Experts of a small language model.
Experts: 80 squared ReLU neurons an expert, a sigmoid router.
Training: a variant of Muon for the experts, 245M tokens.
Below are experts of layer 4 (counted from 0) of a mixture-of-experts language model. Rows are named router (the router's row for the expert), up (a neuron's input weights, with its number) and show model dimensions 192-383. Each number is 128 + 24 x the weight over its row's rms, rounded and kept within 0 to 255. Numbers have three digits each.
Before each expert's rows: "mostly gets" lists some tokens that are sent to it at least half of the time; "gets" lists some tokens that make up at least twice as much of what it gets as of all text. This comes from a sample of Wikipedia text that the model never trained on. Tokens count by the router's weight.

# expert 51
mostly gets: " \"", "(", " '", " [", " (", " “"
gets: " (", " \"", "/", " =\n\n", "\n\n", "\n"
router:125097074111141169116125149171090121132138126114156139093134124103134098120096154124090110162116112126119112113100101109112140108123145098102100173117087117080138137168126125139153148125111110150125115144155127151171125150107160173099143127126103109137174122147067123160146108125105137115074137104110141130121098100115100155099100113161151160150111084142127139132144106113078139140148121143132147163168127162096136140143137120098135141151158139097166151133108120109114090128086112108145116115107090136060140123117154121105137121123133125104098163115112117102132090109148128088
up0:132129096137139104172141103148153118107113170152118154108123135119111145180141118120115148171150128135129131102125108141143132107141141175136108155108113183135101159137115149169138076139130168112112070125121120107110139153106142147136133201109167112119124118125140168127145142148098164091142110143097146168124126102101155122190092132123150121142122129130177142132113143155137112088158106169123117142119165113123139120141100106144112157170156131100150093117145065095137071163136126143097109118127152142141133150125141120153082145180118146120146159139122101142138151148122107137
up1:117113122121137126143114122118183190126160128104120104071107123100105106138127148111130178117125119079134127109115101161107093131117130116103117147081172082106139137119166149140140143118081152148113131131133098131143154087137100082133145107112121130103117105141101103135086152110107168144163125107105075150135159134109116125140172120172124124169146118166145121125172082136101102171117125129138131123206143134112106070138181129117133125146133160140147173097070171112128096138139133137133131120120143118130127123100133168145124135123143132133147141134136124139122134182089133152
up2:148118134097155109124167137142115092148120148138150172115161111145131193129156136128106133124125121133142138104134107133132091121101123164147133104120198183100144140132083140100155098135119127150151124136126095123113136100106183143094115117106117136115103150131116092115162135141149111185111130123116159116140136113140096152079148163152105126118135128084136101125141115132133107103163093105161149165122091134107169128082142173106128174125149122087146149100130152121108151123125130119129124116132139156115119106090124098109133153134149140139134137145154110125109146151120121153
up3:150127101083156140128118125110129124140145128086191131135080085146105105093100109130122121141114116147106141097149104137139107138117134160165125146130192142147151146162102142168133132131112119150149150127180095129104101105126116143136135123095110139152189084143087120103134136160101093183143150143143121156124080132100088121101142164134150120140109117115154140154144161113107114139141146158141158131132098124162131111127153171127115110186093171124149160140113095128168122128158118111151111142164104153131131090145126102132149143114146107123106122112122108124127140100117143121
up4:151107131090111115138122124087120123128124133106155155138087135127124148141132134143130102129139110136121129115115122119097134101109168118139090135128110113114122129100170123111150103143119086129139120118149148173136131178109108094099133110125126154156124124152098158152127088097081122111092098106132133125195149117127132119097117123123147137166105109169128126122105122108131140160154133116102141135058135098096124111133163120122154118169143127158205132083081137175092118110111117154124164112144080118154100120131166142113149127126138136107089178112082110122125193135109095075
up5:127119086151141121123109112094117093158118121136123122155139091109114158125124140123177116140151118124113179104116120137121141078118151102151094140120125133116129134129082138108120109105084101115103114157168123127136097141133173149112150104131135053129134151132161131146140124129127125123120126105127111124141137175121109133141138153146143157104160087117077159128138152171093133095165142163123103161155086130125151126122187149171113135113120142114118101094128137111112129128110103104101123125154087102122078072077123135158126101145171134110153184130116114120131138119156126118
up6:120125133125127131105126142133110123113184115122143118105174138150144108127163134137113121150131128120102143172108133114118114113121162115119098127112123134124157104156111110133149139127120107110126135125141085141103143111092130134108099117094126114088153154155105143126084140145104119147106125099077148132143139132112092121074098125100180107127063152142172117164116134156100147155157107087101141140141114120091104147171118155161153109134148082149117158147063098090136122107177071114168142146077104146142119103142111120146131153112126117119113128131105110157142146104161108129
up7:142139085124126145137128155161113128162135140101162105113164124087125116121131119152112151099173121110109108153125135145123134143126130140152132131091149149104097127153166117143150105128108145162124103130140094139140156118144095102121141109114134073137127101141121147152151069106129100166072147135133154129136119159111097145145073109127135115101145096132119157121119100128092157144122149112142152129149140128142131142123117076090145147138143119103114179131158082148127078130138120102187112112107133152126106150139123146149147146089123132125137136145122131144150133131139148099
up8:127101093119077107138108157122138131175133084079086146143136142149124115136118126116118176145094118136152120126138155071162105111116132105147175168099136139079143127116117115106110127116139101127133104113155100080146101093136168094117149157119177145110137128097099128118168109132124131151109084112134133125126147142048115138091115144131148101148152138093130115152074119092127137099114132130088149153123093153104128120118132124164110100127116145101099133171141172137117118124109132126131122126135132113129132102129082113088130112104130139114113100138080137116151092161134133132
up9:150137112125132170149137123137145117109129124126139130122173159121098142137104148123131166118116128124088121133151093130120080124145121126123125138146155134168107137123155149110134099157098091164076111188123095136112097126118134106079151147122125104134099121117108115140108121178168111145155106123142115167116137123146150105118135099154125134140095126121105154112196164111134132169112136147169132104134150124141131144134126121123143107123090109112098114118122101107147149067132163119142092049159097166147140116159123140159154137111129124123114121175145135113116102141106087142
up10:105148089127147125117164114115105133101121152123155115145078195153120142153113166107143119114130117110136109101138107106069122155133166101155111140152106125116131134128102146140147065132104173099122106146157121136142109139145108110115147130097108151110151110103115102144123128103139116131121157102144112110133129129130106101121127130143174127114103074131138106163099134118140116125110089053126131144141159157117137111116099141119138118120149203179143133107156102126140113145143082114172109155135106100160133142128110198138167161156109119134066151149159113080107130193142149058
up11:129104135099128087127105089149151104160096083090104151116106146118161093113157081107162095128147096116132145102111145111107126111132160115114124115132148119101128142156164119123131126118139111111141135164149124133115135141165084123108148085124122161084137119111124163124090137104136148127145155123143118106136134138125171161167140103109113112163133145110155121105161100122100165088127117131117150141125166154113127093167097127133135139152157107109117185114135183096113130121165150121121137074070131117093143130181153166098150128112142116132126119146153132072141084100170112090
up12:119144153097107124161120118149099170074111131106144135133133133114120111113129161084069085129155098137169128129127103106112182093102093159111099151145145116147123098125175148127114136168139134129085158113118147125151120124110140148161100128099133099133143143143104119134128122106141133155089129100127156127108167145146128157110128131137104137152111106126103127098114104127093121169161126163082124124156111141137063113138145140101135101126109092114104128178134174110129079117123154138148118147125102137125123143110133092124123103136141138127139162139100122134188156128081132139
up13:122151124151184146123134164133164138128117130140101121135102116140095097129138118137126118148112147148133154138087130160140155112151089125137085124150148133097119171196146121138105135169184082099137106133143152158130152122089153077159127108102138147131136119127106087137122115146130115127126137106111153142125107151117112141107176133171119126131131155169109128156127101128110112112068114147130120145138171139150136131106117079116142140111118121141119123126132133105106135118108150138111116140149135145085141100165136125117137087042095127111128125143143079100127122102080130111
up14:115112130149125173160146131117120174142109170123108123166132140134158128146157138108127154148114128154156143154171110161118122146119108111115125122120154155148143111141153119116104091179102133147117133094133151137122123086126181090143147180126152135107174142121140112122125105088146138137162092138085114086145163141142153121127100110107124157139127128146149115157114131146138129152160106106084131107102177103183138084126185083118145112138163153120145109122119121127099118133137191097107112153140079128110134156121126148184110139115156114172119110161131152166167101085131136112
up15:119136146131143136150149115150124136097087121118110119147109113176152127108105067087100115113155138141111115137142141131130092131110130122158148145155204176151135129138109161128143131123109103127156139114151109118135114132166172101120178132112156165126155145086107147152196106095121129164162116106148161120138086144099081094125159160148133129098163119141138138151126129111127123102120132170138138123147119161112133178128143120111111119105100176130114119144144162136172128119144140143195166124102118115114117125111146149093146148127092162155115153134093107121127176118097113129
up16:108145117129108114132121105154145111117130138137141107113158157137146125089110120154075153155126123158120131200102129113115128110113116130098090072169117104132101116148137089102088143120140090142146090113150133153120109129156143104130105130126175121095155116153147158112126114124145134153166152142147114122134091121121134141130096109128144164110184101155081133083143133132113139113116092111146145173096107136093150182125105164099148096132121129154150204133137137153149108119126086169089143091148143153152129149142162107089096131138113099137159072122082094138151123148136113124
up17:170092101070115127106115148167125119141144093172099132126124133157109101141119095110115136175112108146099156221153126139135134143154134094143092118136122137119121163131179137094124113155143126151109125115121165142171122154135225080085162118123102119150155117098117114108096141173145112118121156166142114167130126110134100119144138150125099154119122145112143070143079105118127158112121128151117143133145120133124162146103103097148108132120149126126146121119132134113143125141143111128100111140162115105131126147173102122155130141145122117147121087119178148115089143146121129065
up18:164108121065110167131125134132077134136127121116159167085133135098137103143139154135113126110112131129124133075116094107131102120164120164139144161141165100117111114128102108125129143152146138138103135177120132173136122110115186120142126120142139120134134120108061143120100133118133149155089158103079054168124120126116105113096133097149096111138093124160148151170111134145130162161120124111131113133120107088121129087145129112130174127131117076139130112106118121083121116185120185122196129175159122120136140043150145153117154123117157145113134159126161126139129129175109137133
up19:126121152111142121185134154107113122112140125105125102125151124124157116135134110098127212129143112118118101139095101123096166136164142132102151115131137155133124167087106064110122155143166141091138127138130113121141102157093151127123158120151126109111135119103108111112118099132136147109158118158092121099130136111125114158118128121125199133120123123103103132094101118140139113109150138138113131154143109134117168107148120127116146093135099109138121121152158128081124181150122143145120128155139092152120160138155113123168142152126149121087132135151160145119115115109182094110
up20:090124112137142125148170133162141092149138145129108121150095107173136099155107105134125122114075131118157141062112148160177097139179112138110112177112122099105108099072136136130155145112140104151081128163129132141139103117172090121135131104111115168147148128116102115152134127113125139117140139126135143116141130114121122100132156086124144116150145109134117167134141124117113152161123122159221158132130108168142128126126145153103099141123147116133117108150116113105125168132152140128099133165141087118080143112117086129107146066096145147117145091117087118129173106145110167087
up21:166075137088147141155152145140173122127131135129140129116154099163111108154127131109135101184155132097142084124178076143106105121154101135137120127128137093126165126196129105174119123112156114142094131142117150162153102129062151122095126147129109130138119130132111117130148118130151140137124157137132140133118089109113101110132137121132122134133129105083109151140127149114137159119154120135129143143127172133151146201139152100120135134156117121136149111133175095059104165117121151129146158152171096119143130141168144155129134122118119156123156134102127121129097155133103126159
up22:173088126154162099173133120125097140156102094087120148094129159157144133111137112130115122148124108138150123099106140134173111120089106145127145130143141107111144107089099118130130157116139155077110153109139136097126107134105122156103118133094135120165147137103083102172164122101138123121092157123105139095128129124130145119132138139172131079099115088122167150139136141114133110119155110129107146188138104137150090090170119138150146171097168141097124136124139122122164120093138079108113141106136157151098140124092160137139096129113134110117125117135109134131129137142172065100

# expert 46
mostly gets: " (", "(s", "Rep", " ​(", "loan", "first"
gets: " (", " was", "–", "1", "N", " \""
router:140125097137130160119105143139077108132134153134127128074113103105133118084121111144133142156114130120128132123108156098105125106107106131124103152127126105092119115189129122130174134164125105136145124152175130170145150175126141127136142137133148116127183142161110110156130116118113111131133111110109155132140123109104154149131100145137154131163099077154162124146150085143155179106165116135118144116161126157082147145139131151130145127124115166071159137140136160087111135128088075120149107108136128099083068098118140108117111080148106114143097134171115148121125103124141118128
up0:113142165171153140142136114125126113120137121165130150128128079102138102111108149164128101137128118103118142111137144101117126112147142110096139163111121146101118111082146152173121115140150125148156169119110116133187120094118086148171115140120138114181120100160094131134154142108153121115145128130096139133146167121128130142130161141134123136101068070150108172102125123150119143117130111126142136114121157200114142119159134137125130160136123071103101164128126156055128051147133161174112132113130154121168164151109155121140117082129164145113140169097138158118121163150099156133
up1:147126102099132131140087131155094106131103135085117154142117130124175136155175124143125124128131139163101198110105133074138129153079111168182117113074122078089110129133131123168137135141115113172132120140142128096135147117125144127132098114138136107132137089156184121093128120118168126089138123119130160173173162132134091152135135098143116141130137134107102113160134099100137111110116142116151103110164079120134129170150061139155119148117148154094126084168116107053126132111100108140145143171149153111120104107190115104138124126149137120138138118138142127161124120146097169099
up2:112127145134141145161110115122121136144121162161117135134123107128115127118111168110102175130138106121113102153119129078112148072118107157132122101148157119138127130166138124134077097120098140153103147145158156169136000148112149148086143138123169111118140132119121121142080131114132139100130151151101107099124080126085131106123099125153179109164100108149119083153150128138110163138121148141146114131157116099127138128142112127130111140157143147120131126122129116115068141129121136108166101098139103079151085098126110131166119074131131069157094155161119064118121116113141104120
up3:145150087155125125106130136155138140103153168106087012136133140148099126123125090132153138138142141128111074097141090190120100143138121132110081103153117122105119115142128129098143099120123157137114126141103145078166177112155122103131148154100151145122122121133139140163086140118130142115137147134120133124141156090141120083096167105133097087102087107137119135203115129138138149113130125138125184085156127116139165146164141134152122145110094126126137156100111121060124149146133123146120112110096124106120091109149132159130102084112116097123120146140112165152106122102131130100
up4:115099145154128133100150123091163128107081120153132131130117126124178122110145132130123123151074109144103155134104127114109089133118126137161136127114120136145097113156087119104139114095124054139147154106142119152095143113114115135134144120120183122133154109123151154128205151112136152100106104156149116127133140092149120117150118118140107120156147121145109098103138122097108136113142133110135023169133124102160112124129147158137085138183139133137115091173114138122096148160122103142129121146114138128102092096130099123127114137125130107147143110149104154116170143118138199155
up5:149110138186131164133110106150123119100105150090115119103132087092123155088080135134159086108132158128117132133132155136093153095104137132120140140136158104110075135132118145144121137145172096129148133154153129150139101089177118120161147100103105163103141113132146111122187124140141109113111136106127119126123173134154135124115165105152127135152105116120147116114146155115154115135175112176074121143148131110134156137110117141101146137129142133166135163141146141136111161132065125141114150117096107118122088145116106112121156093120129155185133132126065155113146136102126106130
up6:129109133129115160130090180104165113123143171144152150122122104116107110105169092109123128166094126111137132110102148085121119163104098118094084100134127132135113111120060096132155147135152108115137143104119085143125130137096162145149136138113127129101155158103085127139105148112127118137153107110098152115125101128104163126112099169134135161136105107168131077116146149123122139095177118170157146166143147164136108110118110116153106129139117095102093134169119181033102115116101084138118087147106106125106154101104183099112082147092159094091166124134090150114084145144133101136
up7:135114150160124079103155130132146097139127176124117097144134137092137132095125100152158138097093137104135126162124127071144114106124165101105127169109147112092159149158178124111154115166179132109154139083156128094126107141109137130100118125130144134121116122175104113148130112122122141104114143122106151193130127131127117139139138166120120136097105130138132123128112093125120126146101126159140110113107117125141151126162125170138148128126115110091098162144131094102111115110150076127102134098113104134108115097117147114106129144172088134175115153126103145092115129103134085134
up8:128148143130144131117142150116049115132128103117105119111127121157145105089152083139128139186148139145137142114121112110125123116141127074114069157118138124129120132157108109115117123184174123134077121162143157112151163174160142163110135132160132079139099160107097100089121157124112177133112119113111123111120152144108099116195157096132090110102110120105142144108114163127102198101139131140195142105081121120098109128124132149134180119140133152125116087108119122099112151138131115107146092124148138081095116115130103135116123120152118134143130107187156137112136161128102112105
up9:131132116141106115127101119150093121146155140135117129109141065130162136132147131171161116091121141128145130102054140126142108136128130108107152157148122134118135138113125145126118136093142129152122147140148124105132128128110137158095127104137077140052072200096116109097126156083111142125098155149136119104122114099096122119100134122082142149150167113144178104134092133105141157077143114081127138082145139173051140135166141143116103119096147115115135113134155121063137150150161138093158121086151103131139141109128143146095144069112115152127136104164147124117100122142136153127
up10:138155104132106127136108149121100113122152179126134129143114138133131154106110088187102135113132128127111102152116125116129137131131099127112116113120102163122117149198108131157156135106134128147107110076038105129131129189126130128159168108120147171086096131103114123120130116120109118144108121108142088132133117153119114095135114106126119123126143108163152136200144140162148123112130157130141121116151166093107157186200130112120100102133139169109133091152137169089096116152130057131135155117130164108117102122134127116149099150146126128132118152108151113099115136113148126118
up11:119054112124140107153120140074117129135141130139149146108122126105109128170127143182137118151140135111145142053077158122119125107101097140132141131153129102136087119112153142135124098130140146112172133160109156170148104172093088116151147089126131148087133117130104097149169123113130084118154118136097087074142112129148164106149133099171189087149080096138184124144139079137154128081127085134116140099171158099140147092139124112135101134137093103172118142143103100103111146075093138126173127135128129127109144135137145140190106109145122116105117142152130135093151135106107151170
up12:124167109154178141107137164106109117142143144101133094124137109080131136117155084138084113116140116124144132148085145114140160076131135111088115175122141101132123147116134140131146104124135120129121127147168149138149161135136118099096149143143140133134140100099153107127095115092158095128145148147140186143137122086131154175136145130141124111176112104131146149144138073108101148136142142141123120116120143111095184151141118141145129119118128147165087143118092144069109156093177094140130151118133122114110132129104133110099120184125108142139134134140125132137157157124114192132
up13:125088104117131140123122129144087122138120121132101147114161121088167105081145144130137080139144089103097131128162132129121135098130113165116110118140110114166141117158095141117131121125105101143112041135116110137178107090161138130122124152162131122109103126100137128106138154125111127190119135125139093131161150102113110114100084087151163145105094143129126134122097138128138150122135082118104104094126132085128123131131124118165122163092122122087125134145100169055076091170137075118156120132130053141139131127132096112105128095132180169128176118141121151120127162130141113131
up14:160096129089123117128129135136097134085156157143158145114158135134112142136139123115164142134128176150116130112144090132148138149117108097175072112146107136151120180141119110119126110161139115135106122134230085111186201143101141086118133151119119144132105087137151121147123141135084105150160111122139115123125138110166138099172135129144142186107132168125129105140115141152151088166089134107144139105128125136119105148122152147094119084147137127147152084134101144117150146147121085097105100140136100125096110109119131157134111166126101092103098118152142137128104158161143101128
up15:140086151087109117129111118149117114121174135144151105153098155127132124120112155140140116141155140202145109155086141132142109126108115161121136110130125124110129124136145109112106100109137113147148125113158098127133125107145125095140127128125133137152094181114148106109145077170098084142128160100148127099155094122107120124151114141129158163104108104159163171119121134149127104112124149166122108141118103095138105120121122100111163128134107114092083127117145171137119145138143093141111122122150150103115165151129120155096058160134130127155110119121142130096132133118170094189
up16:158111108092108094113138106165134161137098146114102113107136140119131141140156155131121132135142142114148139114102168109090114122121122132110125149130153129109125168112128125103105106152135148146070084150172103130133151123100161133138134123120134101110145127130143141139122123112109119126131133156116132137143058142131110124123137136105107133138135137151131111155127161172088154124107125092078130119132079145159097156140121117194133108114148195125113139137158108063113142138116105131152114157139113122133093133097147159136156121093151106141155166166144114105101145138091119115
up17:095143152127127122143103102127117112122084127121041144131107142107161075116114088134146122194131118124124126131120154107137138096133120129121129120122161152112161107117142134155131109127150122181139131165091100131086131125120136069149150101127126133139126121083120124147154154122116102140163127136116161101115103128152127136101090100138105133123079145107139167134160120128136182121162093149101113153126146120108138105143128164128176115127132138145141148135156146103135166107164118163120115134150158137076124110121132092155105143102126134128089142175137137131094119145109110122
up18:137187147140101136132124147102118111133151142133103100131130098120109126113129139127125136124110119144121125111106172132129142124125145131158114120134129166103083100126118130130137155143125109124124255133134140098131138142092154088107126103153125114156150129160139122128110122121162136128130117141109128127124131068114128152119089098134122110145106092116117113146112077139134101095140111114152107111169110091115159103115135138142117104136110113114134090120108145080136095136109146114115160130135134147102120131161118138147130119143104128114126139126145146121137112170150133106
up19:115125130133123172132121127080103151117115159131099105102153133108140115117129120150131106129089136082165131104120139145123123144120162104100150105130128139111128118182150122175123109132108147130122153103144102127106115176161107144118138160209130128183174148129135135178094102160108124107160120108105122103129200129120198105126130119103151122171104091147107149159115111130136099108144141152112093126109088159083152138113116173148088139094134135147161132124106145074132154122144101137129106106144121084117121119111146179118117107164131103118114248173104142120177152120134134127
up20:146136116152128150116255124126123133135099152136133142151115136128153107133132147129130152140104146105120114151143152150100132186124146121135115159176103122125140077128116128116140147172109125143145123136154114152110119097124167142115152133103135122134140166178164153128112115111111099146137095170147128134162100118081121134153076101127145136110074168136130112134087059152107120120102127151100150107140111132143134147138150148140137098146105160164138134144128131105108152118096065113137123067143163124161101109128145108130101089151115111136097183164161147127131143132155134149
up21:141089121135133115171139124120133136143108109125114128130129165147107138106172136130161124112148109147156140117136100126138142149147098123099082120121130135106143109142134175133151127129144126137118125140092144118122097112134124119112153102123159130117103109124107085137117163129144108145132132104151137190158116100126107115156152118127116170145126102136133148116102123150144129146100104156152116150124097175139148143078119137140118149134093139094121114150114145118113147102127137133120118155126126138103126121126156092139149061083113086153115127141097130155138119081167148165
up22:159100132128109180090125117135118144185128155157137128104118114127119136108103115127054148159121153122115118153145145072092110072139118145141108163137164137106150089178129127152117163157122074164145099117099161119160139124128168110158148171157116139165134147120133090150129128124090103119101097117147130124118117135135115088101130180163146131132140143112117164086116094124140120099137095145155138106129110150122139161150117112170127174130095118093161120095146161061132136123120113122097130151138118093162048113148142121129091125117170126153131124120180122099145098099082116135

# expert 71
mostly gets: " among", " de", " Among", " Of", "Notable", " la"
gets: " of", " the", " in", " de", " at", "'s"
router:083127119101159123127168079149124093117118165138121157093166125120105164131116117130099115144158085127135122143163104081166104159083149129131120151114107103090101145160111140102120114110115118091115120135130129150146108119142144113132146152125133127159165103114094115129117105122098160084126141144131148095160095149137117138136124132103124141134117126139167155160091091129101146110101082180081175146114140143115120136128134154084138121139102128108162135171167120119127125151109173115152145167096117088095133083155120104162094098135156153101124140172087109133159142144177118095
up0:130148117149161128087123087146134077139093185132142137131125109133113128130116086124100135128119093158125103123171131137135106141110101124119083110109120129136107126168104129072137146112121172106072137147134136130158104136130113199171142122159100141127076139129103100142126147140104165127110188128124099095083112140205126144125133127134096120132109161141135100099139067168096154121126133129112121128126081175139115142134127145118125118101110137107151105100147135075159147153082137166118114139118109089109139085120132105174133117121102059121091125165093147141112136139144090117
up1:131161137127154141165148094102154134113139112132137129127129145104145179129100131115137120140123103119128137111151162114153135126093152149112155102130151164104146129116080147090134154167156107114125127129111095157128153100149158127159107140116110142141122089122083158127152120139127162144093131126141122148098093102145117111107110107108103147132138104175126149130123197158101163150130080150124096144108121084126109100116130117090117149155143144123129117096192139127080128158104197163105133149135104116131149133099116107114142138113143126090158144152104146100136137121135168083
up2:153135163124128125126113114159117129102126139127132168168107108110115132094115114138130150150161151172135154144123139104130099090116140162125108127109133121140099125134150158127090116150134124098103139108153138109097137082182155110092133093185134092118146126138140080120078173125124175124126109139177170108120131106140101152134145115134125104137174100097110182141146130135107137118127153115119145138119119137142109131112129169147144146114086113133114131093124093139144120121139119075146131073121117140118132149126152159118145104119145104114109155102115191144115130166126155123
up3:136129122116135088148109108142157092124160118130090153111120120106128142103090108121075116103103128137116134122116148114176061131115114110162109102147123123114115115132126125125096122124177110109154151115139162152127096122086164102110144138135124097126144122122126120120163112128124132115102130143171158151121105145097121143108113172165139134147097099107142126155130075156055121131131168159121170139131137148144118147115162161175132150139112109110124111153171167115121101160124157149152147137124140149098108128148123099132117128123109111098144123109071131127117131154161087113
up4:138144120119110153122182120148114122167120160105122154105092119079175145121140118138123133130107058109143147113117081152122157148136113136110107123122143121085101147132138154092142099147148109154162130133105117168110147141140154142115129120106156153116122136123102123093111131137118164154100146122120141087119136146119088115154115164135134119111170138108112152120119114125096134106115102106153151078124138122138104130123141140147100148149121146125135093128128127091112091138068157126141196129113128127135146123138109107124152079108125134108145154158080130116164140169143156122
up5:106186100106153169152152110132090138150101131119124129092136126122124184129124121113158088117139114118132098120154122159150139165125126156143123163133124098150105139128096151107124110114142146152119133121124136120173141108112086145147156139139177103155154152134122126099099162121174152178130186070123122090143172153129119167099132131131119088108114131123104120178122123094146169110123112165113171145139140161155099121144131150094130142112094070095137106149134087098146127173128160142125143122148119095141137102156150115157097134124185153090149131134124115113119159164117127068
up6:130133091075145157112128150123088128134112127121137101105145125100141135110139115133119129131118087104111102129169157128158141126124161143103101152108127147179160115135135152133128122098098162126108127128161118111130100143125153151124152143117131122123131145159089136035135137135126112135114131115136154098136107148096121109132106072100148090075100115125137153166126153109182150122138135154110164138142149111117115115105116174127166126157127134157113173150127110118102141104134127114141121095120102135096128156125113144117176088137140118126164117146105111108145000100150101074
up7:120139116151137149138141156111121116099137141188153150114129083123106108125165141134113123125129184142157110136154074129124126144142123150092128116099132131150137104106118129091133133101122094144098132102150120088131120154127124126128135170119129125116163126152081182140123128102087106172157151121117130117110074151100100139131102124202062112167167102206133139126118122076153151135134096144143136098137135114115136069144136112129141108134116115206146101137123122088104099131150167115163155097123126125167080107092148127180109132134177171150129144118153126113107051137083118110
up8:112155131137127106073112148131132140125153158137158155122094138114143113170104117112108114119155120157139059154141123128144108119137147138106130116118140121133151124130127110126116150128128124147076053127094135104138134095205121126062145121125154136179148135109089109129165114137142163099110156098130129062168129127082137128110133135112137118157123132109135077155104085093149114097125118203121142157118128134137177203150185116103134098123127160112078131116093149085136162165141165116142118130124149127115129105112076147173090135117158151154125134129150143098134136124135127144
up9:115145119122164142154133127153149124128144195108074142149114109137120163141152122142137123131119125169124109112115122134137104130126148099132112099102156175075132161123112141115138082136148107109129096111149114129108112193156106105129137092151110111142119100130116127121130117125125146122163123126163123120139150120145140148118130131103137156100134086119113149107124071126151128147083110092109144106122120174119098105045154135137133116111094113147148186099122121153121120114133092117123112127147148124110131133161104152143099120127125125129140153157115132134145143148136089135
up10:062128065126143105175101166141158166113120131160090116120118111123139183148144156142130103098141113135117127120175127144113065150144148135132100127093128160088112108156080108120110103127130100131112157139120125129122137156110157112106124129145136125130165139124083139114103149140145105126149148131111100073126100104107118101098113095105120168149107091146127168106128091132124123147085116118118188117120155113102137149127126141106152075139120139122134156131139124091108136131140175076129129150114156090100157147141185127139114087135145147141142144133076125144143171122136144152
up11:120126121133148130191163104131162065121155148125132151127119115112153150143071119136153139090156159127117131094120123105111149140108104143137125169147115151090134113123128135098130111112151121094152121206134127132138151152116160102147100141130116123127145067132098102107113111142123100102110138086136061105153095104147111152123160147102133112127143162120127141109150106121130127144120173130174134154191135155145123125159113149114110155117115125143113136118101118075147151121121123140112134128081157120100147144164061143165109151156147145132119148141113112106137138136114119119
up12:137117100118078089076137136101098132114133128160115136151174091149128162087123126157122126138157130149125114138104121107157133140090148126120075143106125159043155120147102131117098165154127128129143117160098139160138147141094127175095166095116115112111147115139136146130098130152107126071152138116094133095141132114133127106091121138116070142137152168133129152156121129148119114096094108142085136102132143122105161150140133098158125094112120136130153147170150100091121109115127184128154143118108141126083068126148124158098103145152141121135146114087130134133141140125130086106
up13:112152107128120108169098119152137153128145138170144129073157132139095164190109053109154134100151106144129117119123114134149139119099126137148157103125132150125148132158138154079142113128136104131070173102118140118126157105131112125184126158117170083100091090098118104156150162125170168091124131152101170130149088151125109176124145123109136105131151176121150158162104148135101165098143083128118128144133126101138130133107125158110148090162105164141113071118142114067085164175159186175131111147127127108145079116153104109135108152123175138101119151142095141144146103128099113112
up14:090164087118140109165183157118090141108093121172075165105099161112113122130131156140133140094114122182125145111124141142115111107070160145150104107153123123133117118125135085140087122186157094117123144141135121135098131123142138125175168104078137135128148104097128105164095132148141104098162094102144090133127136105104127126163117095110132145138170088111131087135123145122136123162128108118115116101140114122102165144163121144131103085168103125131166159105129118140140135125119118123160135115138124121137117112172128090147105120092115140131131075099122119131162119179119173119
up15:094140135123113179097149098104150140105148157173145123123147100121171100131119127156094155140123147129124097151130128159136113139094156144116128080100113106111123125106150151136132125116147140089159115116128143167123123111076149107195148102114142123107113115122181085163074109103154089114091103144110146092125137154130121116136148151135107169153146159121138112156170138148097135118120088139162116105103097146151118109144139114097116112130042144172145114076161105112138146124093134122106118135125139143126110169155121118124079132113118150153121144133138099129185148131115116140
up16:139110115131131130112125136142159085139159100135100112107075124128095128133122168140126120132099141123132100123151156125154098152125122125144108123136125121122094158158133091138103112109139151137114123088150084127141141158090129118092116122117106173170117087108145130124142128146143104092119154131099117158107088106160110155146149130129134112087137155112159112111113071151111159098130072189139235137133145089143141122120130110104184120117070107141089103134122128149168119158124093102149115157134142112094113120140138141112101094149146126122164096068127115095145108141141120103
up17:139116151134078135109146100143149076103147112102126160101097166130127120120126128178122131140085091123101077100133148119154151164117113113143126113149138105134145131154091121090139113168133124088114121108123145104143122156106145096147115109119085112162116137110093140149094147137139153110129121113091131148143119095108091095124104112155134089144116105111146191137143106157114159120072102161137118145101111086140134054110142149051121128145142125105094144143164126150135138114113131157136123153080138112121123103138124096092100155159130107103116157122113103093127135111168102103
up18:124154119091182129113113156171154089123142122132189140077155116123091120081128183154159149149117109126106232090161124120053111135100118109113159129127106141131120162130140152128102145140125126070127103118099111132142124130127120152092104113104108127100115118151111167104143137168104115132138121117128148122106138140087142145144136155132104159109087133100135149153119094113108139133109136150135152142158146108116136125122159142117115103093091151114134136106118134104113173085130125121143159120113111090150107118135128086154146104182114136127124120129106132103137141158141124111
up19:120158108108114151131153124114102113166084117124149109129141151131136140125102091140114120131136137078147170177134126117155155127120156081102103172139136094161108119119118142095083112117188138152136151108154114098192143096141115172101154086138145123146125116136171049144125118124152138147128158132122101109110127164113115109065156124147109117115120118115098132132145124123121171137120120132036138127120103091156152101139082105079151137125069116100148173165135141150126148088121116152113133112142137126125095113152164114111096074147153122134127122091128153113144118143097148093
up20:079103115112090154161110169115129063125134123145122137127130120110136119153130135144122129136133131122124060123127128089133099126125159145155172107155128112128112132172110136107122114150094159113108128128172152100099132145134124100145113103189135119138136141174100162091102072092132140143121116135098115138091111123121095122163174138106112110111120125117117134183136050132127147167115128083113185133151125129127144192121079151145115123158126149152098115184176136150130101125123142163165143077106144158097102075142120156088133152150134102118114119113118145168148144145137106097
up21:126146150163151139136105125114122095178136129161140152109110104079111190110114112123135104160117133103107114101130140097127151095116152083141102140106132134084138111156131148115129150151133123061123147091163164144167117162122126111096138144131121084099130120066132136146158101142168129136111120164125174166116088151138125115140139140124125159122125154165134130162133121160066125145076106162156051162108127137135109158123138144112131142118151097135135145132150125128110140142141143164140117137123109194106095129168131110141135134138127140132164098150079120096137120116165099123
up22:139132151149122119162085137109157100110104105160154137145099107105136152118097138139135113183125143131116156148145111145102105094154106154124133141131108128130125158135157127089122121141175122167108104174106124180099148127098153149143135160125124147152138104127137122106148123135124123103140131145144136143143109142153155158123141113144111182117152116135121135105114145110136122106117069132128139133129136136097140119132120130114119102118094184126120141141166137134072182097131111122171113117144167165102091111101096147100097083131129131138138117119134140112120128093064126114